Experts of a small language model.
Experts: 128 experts in each of 5 layers, 96 squared leaky ReLU neurons an expert, 2 picks a token, a softmax router.
Training: 662M tokens, 10100 steps.
Below are experts of layer 4 (counted from 0) of a mixture-of-experts language model. Rows are named up (a neuron's input weights, with its number), down (a neuron's output weights, with its number) and show model dimensions 0-127. Each number is 500 + 50 x the weight over its row's rms, rounded and kept within 0 to 999. Numbers have three digits each.
Before each expert's rows: a language model's description of what the expert responds to; "mostly gets" lists some tokens that are sent to it at least half of the time. This comes from a sample of Wikipedia text that the model never trained on.

# expert 8
What it handles: Biographical dates and labels
mostly gets: " (born", " Born:", " Coordinates:", " Died:", " Genus:", " (aged"
up7:500505520477428537416511495486454507439491506529541486473509467524458522478437511591553613468505540496529451612481497568556580526529429553489471561567446493547542547448495522406471564553566604585536536440399499490469507516457530546536588473418480518488474505402441463490579503489506428517381486522529554422435480579552592486484643492540529528447455491470495531492600460550487524501471
down7:477462480504428567474429470533411509428546536587463479410477523490492511382435506461452468579606515429475506489444458588497437406522508428414504492458519537384426611496513453439530543509486606529552453511423481509541546483482581477563486519423448522433479524519473467449448470531491464459509485546541556486450464514524491479471429575504422426474441451461537449528490541442463609487456
up8:492468474405469498465447499597517546504483441421527477406443525586456523512496495599533532419464427506462509515546487533436484480537438491588528486534484403612507423515561562575452545487529522414454531463444547368568551628492486449520533565520514506439468480614557557472547524507523555465410555489528500422527483492519476540516420481549536489518463434525456540548540479489410469522441
down8:438562553461544601552490430500543418455498523448518505545539532535594629435513506468489548454472408484456497519609431515453486516483579518447482597565498508468522458448448500409503539550521391574579471465532419501531498399542538527380496525548449456444450605526591488498501483518517470532443468512507560508469536511563450500535538452523545468549551374508539539519436447505508513509504
up9:443449532478545515417521547462511454540430503584537580475485442541509459406563528468412463495480511585555490556451474509612477516490423457546508485394534516580515428416510413584478527502541388474581433506470437426560572529428428462519518477518522468558606503502520418523466439528462519563524477471540534530523558533457478523441429479527425552507468588513496461514594523555492527420497
down9:485548493538573479534499405494496489515601572488499495546458441542574470488466527479517466468485496440336518545547575497562478428484535422557493571539559490475538551523477564585494478536469387625521574469491453543502511472615619477444454460510469546502480456517521489418398507537485447492546486473558478500535483526445495521524630472489428524459525454473471600549466492558463469579470
up10:546555513465500461500496554439512500463508506467503445564500480446542503427540483449462497566585445523528500517569500399622452483609595482571468427444444508565539502490514568527470467530480534390605517536574427448492538548510483530526530539440521474536619508531459541461495563533537514567552393556490539565536572484532490449565430452447465489489482442607479591488559553530486532501601
down10:512528545504576490468455482409633425490411519464516476519456535515563446519571480499524546536493463546544427567482597468563469476464446483492492502447439473561446533465562535448539534551522529418483587475429475473434448482535467609471402522504499478522528461580501433509505579586504473448628530481505458535447513535487462403487437469547448472534417507503466407520473354464536459502456
up11:539491455426557622512595562439549482453574530481446401498567501499476518548517528450516449468519428531566501564426521431490468500558507480547512388441523527452531457508531528505577568556447544524529491472476417508526554510489488593471490494454555529559604493471612582519446465430474593577577552527600525570573515400536513427539523522478475485493452504489502499529456526421475454449435
down11:504477518448546496536495544585535530441515522499531452514467435465413499528408513580498523497625489506527603485440411425439531471533546476482573544500413433577440536461468418543556482563470522460506543489464451409562543507477476471528497604530537514517550496581460533530543417472481491545440494491517618579472520484486585495481540514491437510409625472487476459590476560401476482581475
up12:535467511607470440420576607514501451435560564534483497460492482430451485493546534445505459449530489540479542463450500490471480488471575580530515533472459398559533541484507462564568651485458536532508525527460497475543483442488489543548446473511432433430390410447498498440500434474450512533444479432545537426473414501557474564579543524512413463476530551523535495558551536429564457489366
down12:508590480507523497494449539511627561473458530547493472491537490486343492501526489493479524465446555463549518475470529386467525491463397519482556453500478542503443502558407460604547427495417540492495542446556504435411425475490493451529588597561487538541479494461452532516612481491579527502512557555472476583477551440392432481517514448527573419416536522538434470520532458446456492485554
up13:523500502465512482508558522488519527546528564577528480483407498389438401489542528503464437603525540450611524470444504617554467515508486427450542495466519491576436541499448402486525503486507531502461453507549518497535583452497385434437545508516525525537591449548512527403452473547548528465432506570502509518497611506464542456535528567488448455483503523486403395568450505426436616473471
down13:584539475521513472521500517464457598483411430460497483483483453510468408581449551483530461514431460527503477440485531510527547455546498485589607464531446442542443535474456581541448492506491472486482475455464524491484503529482569530504497469593508450464477552484607553402447527508426360475518550499556607446501532537520548559514479464506630475483533542461582563587544534499628450594476
up14:471535510470510492484512510520454508547451572538536478548478589444484572466573440435458488479515377510412518471486473371490467441478483508454448524552539339551556524443557511542580458507479512519505496525523517522473503525584401467544563460498551462511609480511516514540540482442496632573548516567583600521508491451498540405543493429432477550511479545540491501569489539569469451596546
down14:425504505449417550479478611527479532516458534485489509484506429505524521482437452410486450510497526453539483502464505475501470459461555545532549496457502488509514465468601513479491610515472528496476520589460488510439506529549439490557461495462667367462451434501501546451550582411382509554578477602537525471524461511507559427519419531483490472503580401562452504519632447444508511503563

# expert 25
What it handles: Mid-word pieces in film credits
mostly gets: "oung", "itch", "ann", "iel", "cl", "self"
up1:548479484486555429537401544445417386453444521466512627498461493523423482639532433441590499537580570543506510486469462489511502454514470547502574492426431507535436578526432524462517445556439455538590408452543526481475540509551581447435545503552521473484465430575437574539423485463489508438533496539507507517513574522513487546504523538459512425497438570503495458532441488459615536496522
down1:439465509544548507422485457504512526535463533537560512487560556413479526514492500574374428478474538474483442574412452456520489516543520413610504459467477474560494472480572515519472526492499390544508532521562422586531546439450433521520501520542475509511541566452420466434490517477343560510518449501466538460405535577400557434411481532452539449450518478487479540434478622455536499507538
up2:476495604483535534513434460497544472414562567490522581597469466479597514505428527477497496498596525484538565532499575388548485427422509496447448545553499522439557535512482449539410555530478471490478551607527516491519415531460415422520483596546524530412470471453547525539491575553572434595468424534488416530473489464507534565480517479536469460545516507519479434451440470621500483576491
down2:462523577502520476541518586463577507427532547509574555475497498495529508500403520372433439503481444543533484565527500476539442434520573568390527470508524502475500513435532457465546447497522471608487421394495429558451570572444553479472503479475469460508520471501426458549486508489566506418478443460542382510489516447482531392513412453502532413612522447469410501435495463487565508434468
up3:412494441474492430542540563420498467504452544508488510436584573441501469484462414540530469444575424491429561489550433417559536452436525448505500426457527572509470483524497499418497503434536560571459501451529470490404448540554429526496553409529461558545512631498484425498530551548439519515447430516547486478456481495537472482471459545429480417457465482484529422446461596442370455458534
down3:547481507488491521514426478528541534513589513560578436523537510512522587555545602504576531507480482559582438535423528459396501506516502516535460417558562449445442468565523401618480497541510584489521582590437485536536532516458571544469499554502494534434460504528586478584500433512447375462478495535457457552467454502489521409510518434536452523576449487468490611480540516499462505561400
up4:390531480539565541538573416523535540591467581509555489435545473613473460490455475487561482501518524463470520474454612542502497527476541520421555428547466583415530490519507400537500430443544520437506535513522462505495503591514480504591469426558523417393565535485443556538541443451472536467460489498540541455521467477498446423510438524468470455455447593579430464485499515512442552414601
down4:492336495474488415493542426544550484505479437518545502431551499540597515527545511546440478517540507445466449514556552494486504485462498439592455492430508523466487560551513434600544584427376578542472592563520477557529489474536479467587474458419473455524474504400468460523510476540465482433504535542485462545428521516470405559458442428488561475461532513514568531587419498407511447553519
up5:499440455578556424453531566509584554524441494548481434491495467446535485531501453572498564548507530518462435494432506505598602516477521594599523542568539571532520457582481519458471452514470391468484488488561501461421443547482555511535541497444498451498513488522484421496493408496577452472395561422524499525552504531519424433524484521561506588388530597533470479434552471375481522533456
down5:559562478503517539501516470511511485552580550410569439535523461401498481632480591534473493471453438505460595556584452523551509485488420453407550520478512451502554536403588407546571483466475383546502431464467489530540558447546480464442550448502474533478500521503449533461473572496517583569495567516615485495436532469546472532444538482529480406558493487533506543442552556590462537540469
up6:452454585457571448428466584448503512402529456516502530561507481471526535548480412408442460507513530504600498508410572514444473494531532464570535389546456540537535505554521530498570553451458561474411512497509496442569459524518458543597452447477521532512604533501579498588473478457528598553539519429551496529494600441489464461589460588525535529414475553432591537500473508479470520546540
down6:625481420484506451522473511534523485463510491495515522450506416537529496513507515519467553519403384492396505484495498499475519441469476412568446482438550506559445581566526543534551421507467573533421448450568482398443569434512525511495459485549512390497453515395520500401562530557445386512532530514466594463487537564480516542517481460444571431597434456471455493441464544506537460529448
up7:470483541518469453559459465481519441449467600474491582488524489512515481503465592565393523570603450526499562611455457490538465522522573503562535549434502498510477437520496495473526510522501530558589447491422507514470510533485548482510514529502423580457480564580542557442439471460499487472553542510421460405555496491537483486352466424460420476408528502556540493491471516564467384566633
down7:556507482548529414468404505551583472511487428505443438473533488496487506577578530481444520536526512564533401387505480509517544490460510427519524534568494452451555471464395456429475523580393498432520480569467547492427558462489569509424567530480538437568388514552516525610470514505556529480511488505370550487565539468574451535546480506565431576424459562500564509510500456436493517479463
up8:457393494467451477609447501484530451524525501439591539474473582450500561535496457558439610459405435447522498462536538445476508522470402429488431605573494492537495492528506505495430493474498554466438507449527496436511427487516479480469510566552484509460465487598404537494472399495610495449529515487543547576492490472457473545528476418567479458474506410516575467482540521428375498604527
down8:422457422568516522545523508443532580469444509468624579504472422552540471455424497517539444535463513529464476452431473456477571519464427463431504431508577496616480502425441513525522404547517536584435497542453458430489534369442520532449569534534558527585497481528454492504518552552494456438490480530462600424469515482430527482606497465522522435573496568516521556511522549530472458465588

# expert 21
What it handles: Paragraph-initial capitals
mostly gets: "He", "==B", " He"
up1:539534492455518391467481580495486466514503555538505535576568501539615560569481575410512530467449494588503464440547477507537489483506437600535446592515413599494431506503531431418549453572465587450474400562504449497502470480486531529467545513435496463447425515524531441583439491479485532554494507510490446492497565426475566466496479374508584478494505534498459468521533609542572418521446
down1:531411527509374507521578625481504515448540512432581458432482511512474494492469553466408593557493532498534488424409499568525464441536541470574435520581539528389430519624489531498502576489449520519519472570531495570498449533550473494447571569502538461515460563518511542460491479435432528553516477442527513551462539483486431503455497464442512518520473375510503449524535342507546491512465
up2:454465488559530434485488527521546478511396545478559433488461503477499428474491499516516516512566504572552428451469552519563493528422438576478523455559512458476582441559583560490426544480617572445536481510470502470513488498498584521495509558448488377502542486545532493548360533450491542599473566499457449593497541585430482571511476487621471396576528521450527531504536508550593545502520
down2:550489406500556550476514460495461467552498498526461520464515429487515427485512498456507538490507441527645496542513500443504465514605418428505588549523568493451481499498523497530531489512451470426498577537524442492396508529449540460489518529413625402520491466486378484460455606574452466536511544547557441482535577476527591544547538540466486430557458402477415402482502496431544562449524
up3:544555415445529467505529450442513511568565449394515461407452461389442441481461550530472481549505499482432514528581579497488448445528570468565516540566516424460537473430450443541356497469510548498478507421511451505505541550437451448426523547520519555543529517454509519506575520378590450520496526499604523520506552480498544614454507547549504533538405456501549519522521476478423582510552
down3:518523549452476565400461472531588558469490586494465543553473534620506516577548519427556536544535552550476502394398453564521464535570483492529408543490537506534455473481507511500479488435500473525514468534504519515448614517565543505439373461545581456483529522530467494558468430498512501510545477497487462486403486432517508431640498455625450541495498500528498523372461458439572518503459
up4:484513479514524482447557497518456399515518514490519451447562525462501500523507518550564472394523479519428562444474430474499485528492474431595497584541502554455452446499488387570503522516439470491500499497437537535527405455454523441451476541521547653464402512570555538512501495476540478463454478416549467456536546385421498600508426551435483561441431554444425545469486492378546500510424
down4:570473473477549554449433474417475391441517564487403512568458541494405493583487510464575462588482466434456460349404434470581475524605548515516453574499505456501519516433456550525433489518508461587527481468467468488469490421517539463541496441475560471554578467516480497493509463459534464479497513550543532531492525634381549501536486564516427553504455503562493513538454562541523506427544
up5:481472575577502527456487439577499441422525442494527557609453531594460533474542554513540510431438510434530450417405461573442457531570531524525485577458510485456497556532474507441473572484480535491546486544572592530598473438540509486479579489502520519498441518559474476542458412468473471421445463474460510422478484511460560594464578523586476484456637473523517528404524545438561554519438
down5:469485435504481510479473491583371429552479507491526527525542452505429519554590447418528506546467475503438473511463465557471543439480621452483497464535544480414472549542443561488512527498390476510470576454492474376478571574465537542465420454521580415573525502432452590459569569435558451509446415509515484494424489516416533607548540499512596524512524506519462428469477533450530505471490
up6:525470442467502472487448472534600452460477527392483635495513472486504478505524533473476555364467586487531443429572496562459520485505528552505508510411417467408372498490499454494473410461437533438544468392431542542511511515554495533599475549527483480421409483469498481539462582484512386522464501418468549513442392508504486594495518502517486441451515516524493425490524474458582492474475
down6:565525542441457537444471481537559595574520496502476528483556539559439667545519428476540522468537451458506596536539493475588541504531560490562472479465584524571405552528506503520504583485477455470528572537540481444456588473384547467485476600501528521528656545558466483453475531464517473456506531522425487517472379512501501535500557542455461580480450421485439479523522412497515471480481
up7:548516485480577540560447504484598495586558511577470561576533543512496479515465455503552524438495545507543512483386564457504450510497497505434498420595508607506465525508605413475441393587492467513558533525537456420436498445487456572594460500489369448592444411487544492510538524561476485500488518504599574549515468551450499574576467456472501475527475569508535423476508463442510541513510
down7:570467508504473571482538526517547460442609524567450547549450558568572472497501490452560488468563571548531550542480538489541506477608521439537548599536509507427478542552562520480473474459577452456460525422487537537518446465509436518530545592512422567469584536461540537509592448478548453466438462540490620506419497504368507575539546491489463437597467478492484480475507437481408470582438
up8:500462523507515351537463584506503559501522476456441496542580471544392524565515512555489543531487475521600516513449533496589521538484459399548487506474479661557534521549502485467477464409447499519530522532473440472501482554462494447492531551490506471519489511467440545565478442522547450568468453434437507442490622472433414458512506537526456391425482461511447405476431476576413574534551
down8:548535517441538565489447442442523406601485540500461522436489452458533504463465559589526478628500544459579494529506575457511437552460492528502670544557447454545453472482438490498530543575467487388446510524436553413560511554477448460579542445496405439524492552540522571424461480468582462472553547470522549510439459511536469461504519516479484388519581467495519505507568543478525464528443

# expert 40
What it handles: Pronouns and demonstratives
mostly gets: " that", " it", " which", " this", " This", " these"
up1:586631490551533488502470400519511480478458562424463535503463513526521392504542545496531565443593459529460464572445543483627519554475579564574396514444513456476443453490531531567426590567524514534548540462456549456582507492531491456470512489434556472488549480500505480583582446484424531522496499471601454576511428523437507505521481560508495409554484550449480566477426561474477493448446
down1:483583504427540605461494410446526497469456510523492476512510427566507472567546400460515415455521527501503592545522555523500464527433544519480492507535520462556426471406527551507396555507512470510516446492458497584493554447501498563510566489565503501498374595528485481512398553468424477493554369541489527535599486409503496524501475584578468399551586514534531500410561447542513502487499
up2:474452533455593446531530524497614501486574523591471511534503441500450472541528567549434538584484472491497517486564451552448517510433472570411555549612492498519475570577499487477503513449416456491503490508479563463450544541429514513560511604528463568490451580447484497403549496539569493529428539467489396456521466495577420431446459453482506465451353535457448522498498466468477593425541
down2:525532486605513556451527446460528490516538594515471595586574460498526433448496518481441459460607439478481434464444450497517433539530496553497467506503474547572521480433508496508499508541445424460525494533540558563463517433599537474492391436524485563505502515516612478481431588428427490461534491385497459511479420465524544496491455449561504546527527640513592513488558532402549455522582
up3:568575488471546525522508564501486481499509506462525468532551512517457548529527518541417457556513447489584541575570439385448533446528508406537457463486520570537557521507444465501538392515459417460534507565586547418466594523477509465475475481434419454538520514535525507483515532632513487478657504639487402466517545453431530466450505450469454498499423561472459523443465491479511442571455
down3:590493586485624456510509474487514484537511478489538589555444510427587569438410518460479535580572564448582472448496431442497554575521487513476489493563539488585507469497519593477459531511424475570521513548645477540459610449523426481589516456519527457533544537450567499534546443453487530521556542467516457479472551554430426513496518538509485536475577555571417479535506514490470403539450
up4:598555599497447519458507451540446521516505511515473479537551466543475435515470454418359599481512539497528470460535387515487518493555483451465597455438485470509476458470491503482430410373407572457460549519547559515441487491485466480507481420533411507523426387538499453530471523467469514538486558438491608493548571434462498558422588451533553536484562501483498495503515444548441428561502
down4:567448500467513403504457436531622495510558443488475495434471429527545507568570480523527502558531459552569518508387470500428508463509524524463473494503556582548398579551507559515526501436565574441483494563576422604507588417500442493584424470490486470530511516562460459483541459521407490513577550544386568458495461536570473475513545413490460426505596522512491455492560460521518458469490
up5:526459449453389408523439578436527529511486533562484539362475433476460516449446578491434477558408564531593413469441498513583512500550506554542512495559579548555565511501509484489466538622503513515576482454411483539521470538530529446476537544494419512436486469486466539553435443427516529494368501519463441460481489504480490576536427528542474493428501490456536545447382492522510452498563
down5:620565475646520455475545475552507483522502519505539572559539512421569572421446470440476551432552526509545543515543435567466553504469504443518494385465480386471490503530518489488513476535485452499435524575420483447607486604599447475496495594598502529474419460539493474498492500480536471433514527580568562487451507544558449472548551521457501472563547433453472506514569572459462469553500
up6:556524601583429582489509497495504512484526521511490529505493527510561552532557470583498460523417515486374587497541513554500402486460492470485541467545514418540473432455662534520534600436411460549483473496524512562443571446514437560548509447470558530476543551525482552527589590491473512466502505560465487528472450459446481464574524486586459527523552601433458470610448475474430465546465
down6:594508533461538454446509442494570530506549469527545476469462456674507467491496494447549570500469478525491485540518557450464516539516533469559580469551535454538554525530464543596509535563522522551566506540559490475534564444502546485603553490553530486505441557513536476523577473476513468447445460528492621518636537535486552440494550436458428490486509459573564545407474503534577359495397
up7:520486591459496530489520539625423502489416444563513485521555533546453530422438498633516560518513424531535491567508467450485482524511541446626531485450504476531496401503526532617602541451515513539515506441523451537552476515555485494501411489471593540540484488533521544546535542542536546496519573530521513526562490476577561499553445483403523381464444489561507565368528479504443560537544
down7:551476612471573525465408590554449505584487457599386497531392518610495453496405504524472515434508535444508411539533527484538471437520466502526530496537451510528486531490501559542466479465504443506400534474448525497475549518424523597536501532442472571467510520440555530522557512585552482494399553595429519508510466472512403581436462411534473538493457559552446494441471462542439500549471
up8:531419546505510444382557567502535472545557520471445535433514424492516472539482457449502516513457447449595534393544497461510558567442538462579451423454471614434483551497500470457462542505611496574548510552567528581502485491480539506574423555486527522449568487444467473503379482500488458431370465484477475490429448488550514563605540493600483573503542514515466507457530518555458479467452
down8:496471498522546584530479497554534505588501487527582478523469500473512507573564424399558437608424538565532476575448519454540385475494436503563429533506386550497461498445506531462543443496505432479531536576498452496465486443530439526589534524478497497482472568577455524466486584591516452523428447459514500509465510521484456483440556553562413493492554418417440469509568369568456457432502

# expert 39
What it handles: Proper-name and compound pieces
mostly gets: "medi", " Festival", "s===", " Bank", " Pacific", " Museum"
up1:562474511445505531492440451548504525619487480434447452482519460453508565424531515434382465460511514512511435550499554533593468576459453582506477464442550482547500595439559530492462414512446551402556412523540476428461492459567465490533524462484487433502535420521498517421605450421492622515448579466451512576399458490477422476549476523509498547520550469602474519475474500497572499538483
down1:518525525552447433537485563432462549470569499491470503570410443413473636474537436428528535524472503539530568492511506475551441486476500411512516509523452456491530408483542545580493566492467489474497392473493564602482553610452548556502484470426530560518466455474454512433475565552442535494506597547431478465457528442554574510476511528458554380577578410478564582453528535506496520467470
up2:513529494445458591456509502510437533532469505580447568546534442549447522437490466470529549473381500450495535447534474460540527537497428484496590499503401454487507529495438523565564375495442521488408426518430584453527400478527471478600597567502518522547481423521523471502537503471520492524427453522512529445544465378582557468409400484516553536494553553553430479489542475575473483417502
down2:499509475553538510469435497379480595463499590483531470491510465405539516510566446588512535396433554438506563476589514509476451557466508481500597543482495499514521548512486473473513487488458506471599517429563486529449521437448443508528534549400471469631530572508473435538498595457470452473460419535515509634539598454525486436534523435564596541473561552479438527450502439492564498517490
up3:403420573513419502520534577559551493506571489431488483494398546471466493496535580474526513476412514565494528451506429459545492446426463472474419595467546478499549436463474463592503537510416562412553504504360459500557434491458416511399492433425492508498524576513461551473532438557507497522528595549475536516474425489424477539479581444495468488411527481464558460433503558506456477443476
down3:549528494510440567496382479492571549564544473463565406475448578484425542517542533535514537444468480480413560441468548445600503398536486438480518578479517563533516545452520455487542473480527422421415507427460428370450514500482531436459503452480589490522498428481418570560496524438555482508523517550530462453615606474434555528474481537530500483485440534556501448424524461464530448530520
up4:521501514554502527559498497455520455472487434423457552542437546497521444540503492450500493542560495473423429454476582469441504450598516578471549493523536569554573597492524485499591389518438419519526458469424550498447510487499465499584598559490511399441414497459528605504399519538511457459462565494489558419490558418470480590509485485439501465496539551475457538405425532548560461427555
down4:530490526529498581502517465475521558526571544570504516497409495506526397443526451439545428565455551548541512533505522454484465515541487567482507380553505623446400427486511574395596581505505454478497460504538513526428556465621519524515586471467518555545423496525489557553533467584541463441507549512484535602505576528529554556436473499584405466532480587558555520482539537486505523528532
up5:474404530487462467448463561487451474621401479406537521476498455524519503509517480495497421458566536506600327526512499491484579498490504519548464478422514473515527529495485497513526494563563643520428477514473583539507514411497555500469518608578481493424499542460521561575523538536468516417418392484497495529523600521490471543540478433463507573511593477471505516530505498423571577504510
down5:489453552462547551532493495459524423479496507496455520487481531552522372527544409472456550400445505516487528495523482619434469557511483544519569503432637522541517499458563515506515453616545591508508478533522433592491364488572489434501440460486595539506492514521490456532505465437510492561494502455505528541428488443497414486498587380515511539415565491526626508538510538458458516549540
up6:528539518411492536557566439596491563373399551470495564499505522539521523452540454472516507509500419526525475471402478522460570492577429483463474545477487548497512472568430578507479485465511524516567453586428511465587511481591448597483422466510573500463438516518500526550433579554506438488439456473461439418571562513482453455458533501500527412507480468543416455503568472616435425547498
down6:569512577584390515444483519411466462472483519505439466519461404517517517541470549476407608534470463439484523448513474532507580476548472594431483490438615467555489560549542519513574469532485527481551481574595628499484500444499527487529471556555591575503427466493513521486545552542491493510401509598564508464499483469490488522407425500507431420528451560495550444516489530491546444425574
up7:505438497505464522454559478453392478442439424474510494547427493543406486460530464424453451546540456507498370435495576546485551497505503504541385572471604514467553414527500510530501526548534493399509509529450483556489560550574568515494525542570421547460499552479457541452462571519591504445518529560502425426605582497502496527462575470510581535524481468443594484464416503449577498530508
down7:433454597514541525486447500534523478470456554509472540516593483531516501470506450523550566399491529478525414508464478555401441573544423471528563467555595501481513468475406510583473499630540496452523549507471385536466407480540471512594446511501573491464525483512575519558516521348499470528506382465488497525440475512431389466476480419516415448520583442507521473504487455512515478500524
up8:536522465510476509477535574549495516508464475536548476492558432577567497465532543468432489548602486531529481538545480515543525462483412465561506611500488471546449477504505442432485524487522462541458521429594602442559527505361602545503496575460457514589486474448498537546499464466529424479412370445546404557544591562473550513463482465567539555515531456577448424571487542531482574464475
down8:493562485469510567485497389494543511489491546479536453483534513559491493438522472534480515467441448511434451480567481465463471532561551498480599459628540624590513380539440481584593596528496443470513477529454451499457486440500429372521513571448515429578487467549483493535459547535453478557569490463591565485513457565496523522544451618566465521485529553500492471427554531526515445493576

# expert 23
What it handles: Mid-name word pieces
mostly gets: " Mac", "OR", "(s)", " Pos", "ym", " Notes"
up8:504500524489446504437466471454472456528375584462468588590580552577452505521435366458429526454507399435474419492504540551600495510579421478479494446442493513559530522493482526480464439503557513512461461537486522446584527536466605449463543454483460552530525452501454567527600432542544495508518490513451490451497566555491450498544539521496573512621596554456598440444518484498515523517494
down8:585561480542556470510450433527512619573413461428381505554542610601446517575563528579476483465408485522466528529476473488472388580610502525534497473434444471493429562503572452480504434485476457500467471483479439465505492571525556493443492454489524504552519487487508477550492470429541441448546559526514562486523524588455456592539509495552489476596526465570464385492523428470512500492474
up9:480498478514472452421496533635439538428460433585495518486428515507481651584552517589483552576448458549516474579532574458503496568535494531454409446540496453452488446458483444599472526415451600471503505541480520589485490500527438591541483600592541461541510457491468438513508510580459464561468502464511495543480517409494485528473536508536505400433427476483555493492448434533459469517500
down9:507511576554521540544447472506564404531513461551421519433493551510466582487432452494599493477488447610467553544460557530479555500502477387456512436503521548457495518555550497502618543561479455479469503549483474519496469513437448573476424481480595492431516530541427537532505476471523448484457468522520545490541582579465531549564463434589471365558359388417526530484516479471497487496477
up10:543518519504525512568496621444492497519582479492496506446404503365518503574474557462554462437457509479478556485447553533514590602507507433554525397509505546487471466393588434490487493430536410474469490460459470527406506529530493499497500522573471536531493515510561526464473555424496407593496541465557496423602528472470528486512519580569430552561436560456538544496476544463580409535554
down10:539445439479502524530441466476490477442538411509530621554498456480548472469516469427546503542468518446491421416527486513440459575525510526442542532471407424449580455409555507543472461530533476476559556545478660540550524498477520559513452414525481544477552495499483503605467547598563455391516538535473441498482428542499584557547507466417479518560491541519471466605480494493518589513594
up11:439545411489506529572492570473469462528540499548496565552592435473463578418445459535551553557443494529478440537495462398485581512471483519425394466520484507517412495474482506516489503507540460502523483446495514446506430447490454506506560385508441507397541565480575592498523439463481367488489503600563519468581513530558513522590554586441423468432513399420532496458467487508496524553489
down11:438524514463428490438606502455574493520418417613559502456513508542592492489502520520472520396558541499479560515554436499524478449389483552482558434632510451377471515513448543497418529535514467513517521519508554443495513541482563496476493535529529497492494490478478420386549471548505496504470535544566505585470524540518497424610528515496462391492483529493541554531560584473581550597428
up12:489485417518484520561470431468453514511511511488452462448509532460467494437472482550579535440587553506465613459459497535489531517548523464449459540520517543601503596408503459543500504487462573497456543457567463478607488411447546444463450473417540484444509501445448514485519559501521479509453389495556496578477553532440541544426476525523480509447482461622496348473494498539391520513645
down12:407610523406497450512561580476552443480451512556587490462495501498476434502521514524392519442470463571508606550522534541488519492600542496456537514492520486479592407456460476506461539604539593519565482473493474546492429405536585481538488570459525451546472494493418511523426391503501441441526584510432512558452478448552507502537495518576533484583532520425520499592427500422501549492523
up13:480472554535408466440486450509524508432608553489457387527485481423536535457550462452569595550510464584488514437372503487454450438526494589472588542444555534544536483502534527495485541436513423417566534529526528475567429550507495426456552509582474476477504363441468444540433442456655539475528480517501501529527504486442442465461552478478505496450482515519530434493456545471539517547435
down13:527476479496455514517574521446476458491591496538486494453492476578507409528460512491490494495544618457572472501508605467455536488490513560585541575516541506478399600497494517479490449404469446529431443524414462514507493486493421570523559591513419471505488552508407519408631492448497489405409461543583581600467523465486554493461560494536544421528472525485468470599468485432503467529505
up14:498511510447392407556492602497452544611507435471505468427438385533460452455481550513526515512484432515488525469477511497521483467588407592475496539480560501603507460462496432535511473423506434450476466495562483510528461530486483463471406578464529593482527540501492472391443533493466492467457542573464451476484478539527456612409521556518524418427408520542392502542438446544487558541503
down14:420505479496560565414481493394418454502435441495589452514477512481459397471541525416439474526468447391515432490519474533610564483574485507468470550614509516544559493476414520455431429431539515602572510488467438552477464506658470551550486508464456453470510481449520525424445462472543468440531540578482532492479456440544491405501499540469472483560464518522522507550470522498476583539469
up15:505481481461442526480466599459601517464503449466513535451515462565427470523529509411479558500562474515499521571453509508473480480563504524521594560448517514509640442463515527563447465526468638493558490537465509568515399561453442455418435557459475480545540550516548427533539479455571468565530456504387492547537482580490533508494486478461505362519460493495529441443416473582485379523509
down15:448552596587519467480543534530468552448491372481447484476521588453434487589532484471508465448417474463535512503556457457407506558490479444469494474519524422543494526538574500403483525517533490574509493451453533540503490634524456475564479461508466516432517470505495490469420459524429518554515620535508624508472592553563505421417494556524543639560537539429519478453472481488543540555493